From a checkpoint of a small mixture-of-experts model trained on Wikipedia.
Size: 17 layers, width 128, vocabulary 2045.
Experts: 128 experts in each of 15 layers, 32 SwiGLU neurons an expert, 8 picks a token, a sigmoid router.
Training: a variant of Adam for the experts, 268M tokens, 8182 steps.
Below are experts of layer 3 (counted from 0) of a mixture-of-experts language model. Rows are named gate (a neuron's input weights, with its number), up (a neuron's input weights, with its number) and show model dimensions 0-127. Each number is 500 + 50 x the weight over its row's rms, rounded and kept within 0 to 999. Numbers have three digits each.
Before each expert's rows: a language model's description of what the expert responds to. This comes from a sample of Wikipedia text that the model never trained on.

# expert 29
It responds to: Second syllables of personal names after a capital initial, such as Rob, Jacobs, Kennedy, often in election tables or player lists.
gate0:399487514500499457515489505366458428467457434458470468443428544471463495482447480525461483539485410489451445534472505499516464483466458443540472492567411463363509546399495594533450536470545471477490452531440516429468521451509433411457539501420613465462402472478538543516431499410429396488509592538553597475505456471442573462533537571474499496465476526505490567585531456484457495542481
up0:524498444568547521501559477483512607493549440467581529505496446503560518637459499585523453454441581499499460530555491486526563528563603487475521444516514504558486491618487382499503442540398589544432524484452574522479425520493594507600486521562460482571589484486518450501539466584477606493484511426488435538502509538570449526456515424485506467503470431455458435422521580502486478505498
gate1:481535550565500497579427445550477538533473509522453529515480494474473547512529604461415608552533531498525543437470541589614464478626572487516499559531443498631555538467418436532507540470523491491452576530564473502558560527476567413488353489522495437460496579470442574568552514524545460444521464429512496492511497587452571557497512481506521525444560507479525442570453555521500516445547
up1:496471464467552398552399471552462544552526556549454613502540475500449471461571442381545583460484535554478602478510545588583557552529519521462526507439388461480577480479403479483563552452517573490451575540521459435559582468524523502432492514510457474491565510533524557464549467522443489461529468468460587465462534509453524523535547540496517396487601535423526449519517503535539577465427
gate2:425485510542480488508525468521438450566550517530538454416460481480413538535561448500563449535447551476435449466407529466515452480600537473535394479457506471448555572512581528479502526436478577505458516541453486623474527467447505435500595542525459477517509436529594584555406523503435532523425389495534538406431514592522507532505546447506455501602510487477570537506497536502515396441559
up2:526522449462566483517503482502544581434483526549506465510536567515530442486518576464573512486490507494501507532586514588508545489442478539449527552582558502501422460537399528502525432609546441463530513500513483454525498508491485427551386523464509482472465501469425487537654526493518454520581680515561479622491502452429493425530538485510517524459481567552527584425534572560441529544431
gate3:515508569549500435473473465495510468493538527519550451564433602426491547481490584465435479534505491437502549561538560490487484477516492509481501500459513518572446553524399587548503491452596436505508539600591407457478440468452454394501469432473548480475526564394517514517428445525588502547449480533557464475600412610435568472503549513558512454465602519556542441420499515506486469563437
up3:431453573528471509460442487585534474515435505502431467512501475473613532531417542507585533536451563470422391469560561420478523492518527538538426409458618490541396592486460487479527533530475545517551600521486582563518553493424576506494510425455461461511494520536585528487473492556532437556522495484528503455566550566523499629582447443488538562502507475453560516509451421469521565496518
gate4:518480471540475420578560513508539475513471477483569525519499556513418454568586528485519524508568522494450501524500451504474470436563505391541513626497455491559511457546488510466518443473444482549532419457493561412473531558467516491499542441540521510439501582569538592541605492547561533443441602473512508529395367545426468513577577456399554460457563444496544556480571527533492437495554
up4:468497546458545554430463476504443541470538513483456447489488446471527526442425505517504445536417473489530506494505581502528531558457507617443474357477524524427475528508486480514468542518554512463453540551494443580529453411537501497494483590466495496552481412428500405469357518474463466575586427501500465456586639460535535465398430543608449510519438578498460454498448488500497530524443
gate5:561504497494423499549567461502507493488416394510568400519583493474535515529548433533506547433523595564546441439515478501462418469411493478565572570539426536563472482487483491591492517582440471562571501523561463505594554422478460518453493468543558500497434467569596537557485568491373489544480422522513426461514461496510590544507432484528570498559453539455536508544542534450470570561520
up5:564521535497447521495507470481521513430481427492535466513572537502511448489581463545566556390475496559529472440564481577438494481458529544561589604539481475463456438449517438537472491541415478599480497556486427447569503502454430538494488439549498436577414506567606498484425535462375559520511468517484460484569510494531611551545398476508536522521473498456553617564497485507458573557462
gate6:418504539625417534469471588508432479605526512528498511474498477500550426446542541537401541486529582432562533484503479565511511499381536493397495499463521521542607530481423519530455486493391551504509549452580478517518541549483452504455652519444470488564518525426574521464400476470438518440544515472536458497523458445478562484529505526477482541445563542506560492535469468583521581573550
up6:529484567518544465584520460501478525574385541465455608501508576434503548444498493509429508563478523458408496339552549466533446445486503429479551526568476533502519453458610458521510512553503519533544536507570575422507539530491519470478510497490530505509418587508512563448526416461524595441517467432534565446579556562575460475530521517470548458465506561441432464430529532520428423411484
gate7:514559490554547583469510464487550479484475517581466529535468574526542498534380467453485448432481464479498454526534491534548419434563514459472432530527503547480493584482515582435516537518580492523489463522532463532597466348526424392505462412452500439501409452461446446499543553463592498621473432519539558449480461445451507563458516434517596440536462575531501472457454544481546432544501
up7:533497449522459560624559497484465509413539547546527476524570508467488465526514425591487465473459412537524371430509392557476391530479456457597516517539524451504530568394506516525505436490527501654524490491513551584470473486583440451540539505438552498526541447504513458473508600495564432550457464462527453480483578457456565427512501513528527520452414522512478438461517533519466598489473
gate8:432510476431542613461553539424440451461496485402471463548439572529488476529429448460503513464488452486409487484462582518600563501459504535421473544422507522522418470459498551534436580454465482383476465511432520536467532419480533431517527496508463514483389435406530449557420485483471526539526536553520461590534482485436526470471452485586522465509492534520580486544543443467377458574434
up8:583486508555501400536494484487540566516489518593554551396560433478506509470606559451535496523459505535590510499601432454417465515530477478599546446549406508424543522564539525503493434517507547587481523497514488434454461539519439542464497484513574436504613554507464529430569517535514490456524509434477501394523507471551505536533597469435523445493510503473401474395539548517604567513543
gate9:526473563528632466543517531551503504376470440432491570612541455516505533486509614513557474448446485475551442507550404541553520514531537499522512437545469565500423471531463481528484461502487528539509510462473501458469500546597547509527411612592520521504517431523455489569459423512483479460469473370544406508455484511442535444494520489511386456520482526577494509488615534412488587480451
up9:464491440516477590519482497441410434578482584582512410490452477531458476481508484494492537519594445565453544477422544509404492523481499529466517577511365596455513426436513486454436505569531456402506476449517534545491448445544530500535497379475625456534448487463561516553545514549492511475537501563490564500473426481492431585457516495513562546523439509436498455466452463515566460621454
gate10:474493470511421495455633463522529564528500437444532502536499505459473464513559428614480453484381485590534454528524442458605441549541562496567568457572492549540535584503370474498435543527592509496503519550458422454562476505577405430566543563537561384486488498476503472485498597488442475515496481502436450485538430424494546460519529520475466511480483558553514464502479497493472596562493
up10:531515496521558480584400539470491449505474574529479479442488510557504505520424564420511569515631476402477524460499560497422545472412465496446446522412519491458486394532652531523520480444399498492506458444535552535418546520462581586406490447470424577446534482552538528489485413516531560490532504505531552480491544571524465567556476486495550426519488404432486525464495535487502420476508
gate11:522513548629462406518528525501495557544487431495491529421482516474482405511503502399488449407416476524514531460504407551525475485438510418650505568502495530542514572495459511479493564450507480549514502447420619410535488515542458446554503424537521533452525548509527550506521568502490542505553487602516548508494477439570606520507501486608557506498493592497544537413494557542504517616503
up11:403513584469540495488457561476402468447582385518491528498478459485470475501496423493518381470568558382554360482424499526462481512516525434501456372469536457520502458514521529475514497459471472519546518449445508583490444423450572495470471488468507550439507465514548519491503514575553497505549488566503408581486446555520463408415480514561529514550414593527493442420550485513484587477478
gate12:435498492439520629466557568459423466472499471383471461535439531590447506525423438485519518485512473452421497501414581498618587490528561509443470526409521474522448441420470495537454547479468469384480429555459508576460555452487575470488503509508438524474442408494536476562429491524502549535536501588519444577464477470461520517482430466578483445532494578499562457484496488474380494504461
up12:566462504579492407508544499514507527540492567613505522353505457475573522476569530468555501506459481542532520445581489471381450534481445447541558445545417541391558544541585515452503464505469527610477521456507504421485466518488416573506523428519616457505552589475545538445575494483471465478510509432509520427555533496535487493582581505461505465498515475496451498449606510523596501534556
gate13:424482508515562479539500514498420463577509520577413515482489530500483484427527555462501486552544581419602556459503467431506483496443503576435464479500484528509581525501552480477473505564551502507494480602532506492474419466446561429353458545399532483510489571474474508534471416539490578498549503393538447523515423578472508426523408536434500475475505559547585548530508599392508534458584
up13:539493490558443517449564496473496575512459511340577427486551529543393474610451482553469522490492485539535486536506539549549538473596429413576555425512472484444426519514445510502501488432480480512494487464510517545507543565568520531532495461630515516478447448511535515459528654496540413476447550540459444482477511478491472517473507402570475507587511528536399459454506400535518463513414
gate14:453495461546470431490541516481459423482543448482495457450409539468472486489553498474551436548523432572475573491501536445555415379456472458374471493454401506508465562447587543539415455576509430442462504478467503451543452471552553508448522433528544470542457518572415527552452509495416509526556522396606454499546500482478444585552450502548494381471534470455538461512502593489463533446539
up14:550533478491522506497441497503500644501535486511568502575609494583450509503430490509433490521553485498538454494503435524491579574522541549596478510454569531469505459576440444451612507434450523529518441477508505537409524525486453461531484596520504537451625488486623487514504563538477496515513561544405460527432406498527555438424502529529542520523443567565428450428460388482526461545483
gate15:534512486497531444576433433491445629494505419510515492533575509506484567471607565521461431567584484475596528581447493608514521513450601536524466533497479492529517556436319458509479506503446509410519507523550472532572521499499510470503444519436488457502485499466493444597462536492472586521535507527508495476472472555339531544515498519556410474533558547474468463456557583516516529482443
up15:515474437578514491481609531533445419427437457480571495508484508504525566589318468517502493445474536556497536438501507358520486482624425421507487472486528549480441495603568555518486456509547444518462434533415545498444496523465568500526508535615443598495504486532460546484440495562524466548507514441530510505504448450618473514485501455488550458482545546534460499437488436554454498515463
gate16:497492541547438539484564490491480540533485434527538497556528528517549454501495397546425514499542567510502526440541344511522500524481529493488533566564437499545428602443543564522488443504407465518521502437477487426448523504473494524535412417461548516532508487449564446524508602442456522411567466519556525424536448492492501683515494447459393451477483463567526507485529526414552479611494
up16:431521531501470536471536516475478511560471409573509497491541558460503442481590430584438623539511543545492549482575422427511527578413473510413589517496519453468423560541507554516501563470440433429539508510503453452462572480467508501451468436462551501486522455483503404538557561445443500436572463527505481477479507422535527564451521466522390436571515465525553494587598497375532466553540
gate17:511445543533495541489529457503541457614537472560540430513486409492557547438484495422492578398491603620504420392535494439432543498565477488497466511506535587531436550497532492513487553598468476542559565461551526434558586430500552552520501418413615499512485500444498430593491506537536471469485511499512461489393495534467500553488492569516474526465505463453475415465457497493567439559427
up17:549520506535497485545475428488462556435424528435498554514487531509483480498466537531522428623517391498559456550548498622502466462447484506534490513556514554471543451475520502517356430471467463497424526469466475543468483520526513389608476500548525408566397467525574536490493515443526546507397513420543464584521539519498487572548405530524542462537510511529522627517482529498477475582381
gate18:568515491499409526515437447434514594497427453465484493588488497548491515459573418489557423459503464479464547493561534539458513450461498499481590509574465540527543508478557518578389502507543558472477449375500553530437475516537491554535459516522425541533451369521511438520443531556470530531579460354568456495434511548429440467468513564610485455416493532498511468518532538434499501599498
up18:384471513469558559546521522534457564557515590487554576384575587490553459495504470409487599557537501558459562508504460518505479566503504580522500470529513455489497521432527408490587574538488527502468490455498456564578502518543521488406415442455541518565450553476515523453556428486484602496510530642480470516475575525529590523558471490408452435491532571497492422519441444523498462460522
gate19:529529485518527476443582473584529470516480532552503476480529443453438483493576559592421503560549405528541499511517520471532561429508549548507527520463472518475439553527531506468519537563617552504535452422455460536498451500440365387512471506462633427454535562483537431615520567468507417508551535412571526546462481447564611497536443472462519497512419526521563454497528495470498459530572
up19:554441474498517472390599482559503433514483502554542498518614506507491499503541514547425537570542465441549481517557515434524572492496515451506589537462435556473391534596484443523500483531619566446547487467517469558468476460448432466474539507516500433502515545438549488550550544539516488442562564423520572600480490447537584522494383338434493458498448572480538474456527498466471461510531
gate20:566434494545438409498558538434543516541517521524475462442476553538489462493516421493457504501463559552425511468422530435542497519467470494432552454395459579529424491450541382514421502534456458455560515432446496389487560442452480506349595470513500543562360487479476481444429487469441454530476578485522488487484546501529482526537516460491497460518521510455534468454541558547407372531511
up20:507546478421502475545439498553490467510472489448475593551523493500489581500461674444531546556570436440524444508571450581470474505580562539551409516532503430316503445487455501443613520537498533575504458526504481604519497540561494502522471528535470440506592515528549492604562464542516567496553438526469484561492449495463490482434520523531526438490441513551472484507445493495501577422483
gate21:462553559472499537461479487416504601461559498492500488514542554461510491492523491521506506599509461479648533472484537543531542482589479578469474502545472462371436562532448426485449470556522455472483477603420418480508431465529537557509540555461422396597517423492562417520514590534450500559517485470488468472510547526511567443494457549595509453415508448462480561519524437451462480559393
up21:556524466469530494423575485493534522537475541476519506461553555522461482391568555585506485584493489498432582483546445505549594530486520501480598523542437522446451445412487542489513481488449505542549507507510335481431494502475372587484556456571585524495606591478502510495537431487443510478572482509581388502606522441461441512541482525493516456574474478488510412495434540466482540492487
gate22:500447534504426568446445478460553526490494523470513488567649504548474448535573521525577409522505470527430493498532405606470508403535485471483541494496467462504494537531540476533507469442529571553531510533474423509574507478497354561420519493475547552532440511473534490545487552447413492426523499407483476466477468581415562437542463515534478574447474375553564545497630485446505514482524
up22:545506501432512523560559472414533541515497561575447527438469611502559496507461487427544463496567454523458504498559501489426564644495418395490469550507579475479437532464495596472586530525473520495481549578433463446585483379495511462520447482526541498468497423399518529496541571505500471484468559550502540519530545471483485504488566507521484419503454452512459597486423483513350492482594
gate23:462603571604486458444410460571504508596546464515488513560481537541475491444546616558395485578562496415505529477524517501503456526527589475423513555474486438456521573493461386471527507453524541516577457529562480515500591514411540451589453447443525498466494605422482511553461517468501516534460488503523503533481561592474526508519475575600471530512594557518554454514481456493594439502497
up23:549455444605477557373613543571484448525509495482549471450568538584479462492455475581509471516472501424424549459598431469556442450542514457456547528516582519529464500581475518470562474461499467533500524551514437530471512488451533435458365380549535462505508532494464614572508529522595485524488522477539510440550469489542559541472492449453602549535530514579525565478501473515444460490586
gate24:578516468552533526491496539542531533579447450547449537537553536421546525476546491554476504543478489423536507447592440505603469522511565523444529554533560505539510591495395573510588552505467472491433486506516425502560583518491464512483461362458518435521459524486508539525541502403527525512590462634508539449503482496510575559423560441420463493572534490485503450519420519461590415542587
up24:487563560470453446502508404547554528528543515508449393513491528499409529454514671490541435446643483481482459478484537460415520411466516420554484523447472527503536467483442526541503488561461505442588534509569502513498530543490532579565489550492508603469556513519565545487466461549501411536487553475481447529545466567449456464513482458639497619533473416511477562511552472497451516433494
gate25:486519563438564479531506550515521534392531474582490618520525472488575570526531618558479549473441471520508555576563381503581542449439489491466442471594479456541515514500513447499478508601506551463471477421436465463491508516569548501559398605557510457484496418510449439525443463498548462483517525477576417489501520519454532476489532485515388475491452554383449383496552495477461484463513
up25:437541447556500516493468436477496501609461536542484406503453516461464465483403420485525476520570513519593453449412545455473431507602492517540458531429523597511446527518457488490523428475536416460456532610547493565494479459421526409514603419429468527489370568519522566462514528542430526503472522481468590537506421534470424513491433517492602545553541507525492589514517473543556507518525
gate26:516513525528585560511527562457663519461566436608469483436636458430535566483503485452565492544550400553510486561534509552549476564480570431427513523532452361467557510447486528484488548436531620506530450499510494494501561462577388491462408516519521524481542471423545533490517519471471486493495514481515484473447482538516557451560447547479507519583546519416534431499425486438497482489490
up26:546508479487457435443472455583377481531457557355563497558416553588460488499518588566439498450452611423486524433478486489465505397551442530540509493472574628538493509561461522519508446556428411483500538508529480525474451548429606476544603443483483499547467534516447497539470487533532494525510463528509489547591465471474484581438581434522483526429464506530521587499532539541472498495498
gate27:517520516506487433592475421528513499496471557468493468622540473510569484468558590410588535537598559446454510459554490435468520550471467489486559578506558558407397550474542491625450463551423558464524489501527482453555485463489483585460589595435449514515522508537584522488531495481412504448487542440504514454438420425476523527542461562421569507471521469510553615545534516508505455514529
up27:500516574547540444526424458566512511497474459522386590479554461593528515521541548538495560512604567432506606506566425489561426552391520453439438533486577519540540474509495496506521466552477576468576515607535512411535494531494538489397436545489464530497496507546508554475529471569517513500576486542548517465524429596465579504486492463556513598450557434529556513514424495533444401504554
gate28:545428495466447458411596554505489479529515544492571444494465589548458480488496453512537485495483459565429549448527507480529535510540532511544600470544433494484426519544411493392469456592526508615452445492424333446469415419436440501579470474562581547552460601472509524522462543497454471488454530487526560472585453492424492500517447489570475428433498494533550496494465463460462481467457
up28:549488580587561526503449466502514535508546444487470516572530511526550594556433544438445473489572538560583504450548503463454524499451495518521441480520639537653453515428520515487553513501361534581429516505494485470472536526506624482560499443504434543557467486525467554435537440470421498520453516584500544503576582538536424560546421457458460555446517498523448529529407486482519517482523
gate29:534466490536456469427502444611451475624469511452520466501598485503548487529511471481460567501387452525416428414585435538557597449499457499557456530504408463521484576527529510449509427454544518528574532496478518474443435551502413448521572408544572478467473508526524526534505560505450454466464482514502549519549566475516480568604512484493558446470542530450479485520504448428492556380619
up29:500402519499505503460516478601461508527488463410523491475584449507545551538496470518487478490385453531497415419578401529566598510461421459553467566503404456521431537540490527383543454507575546515540525522431530495459382503503523466487584426571551479432457479533507493518481559532397501461544545473516520561577522455496467526553550450488519503456548544521449616512444522514421582456520
gate30:456613525458430434547518538534473479492433438430526466525477476552459518550489533464439493552562574465552491490520458417541462527523504412456517467541454574416528522529516448586437443530503594449566543477589464513502560449611539507501566473585524407540458570479533508447514483432539513422543576504449436519435485498504531449516526399520501538406584542528429489457564594457565507470440
up30:463603495430434438559502526544512494502447465460513519491476445552477562555489531482469515556580578456548455486536447381517458555482465438507510448609501565437526498528518442543464461522510617418584584505587505500528546440584565518523560480566493418531453554515499511417532464431539530399510568510436465539457508492513501436524549404493491532435580486520385501495531566440552502437466
gate31:532522459540429531463508526593529464614459581500500477520532496496427577482453475507376500439517543456476425493577418410518420557529472503501502459514497469582563610534493534604419543502417521491588563442574563459452554452524456462519443496481486430535344513484488492466452529502522502525374473488519482462504437491515486498583500507529518524513516472535468588609537465456527444517507
up31:541527401605448534501489505590520509471496631484503538502550521502459533485465454541457486476501476456508454583487435511514468470497429546488487514546570472580474493533450508519519499522503411489556533501464526473482494517523422522506463445516506512520515555505428439515600533559559457605369583324621491490552414441544464517550555577555507529501444428485539536496557524520449574588490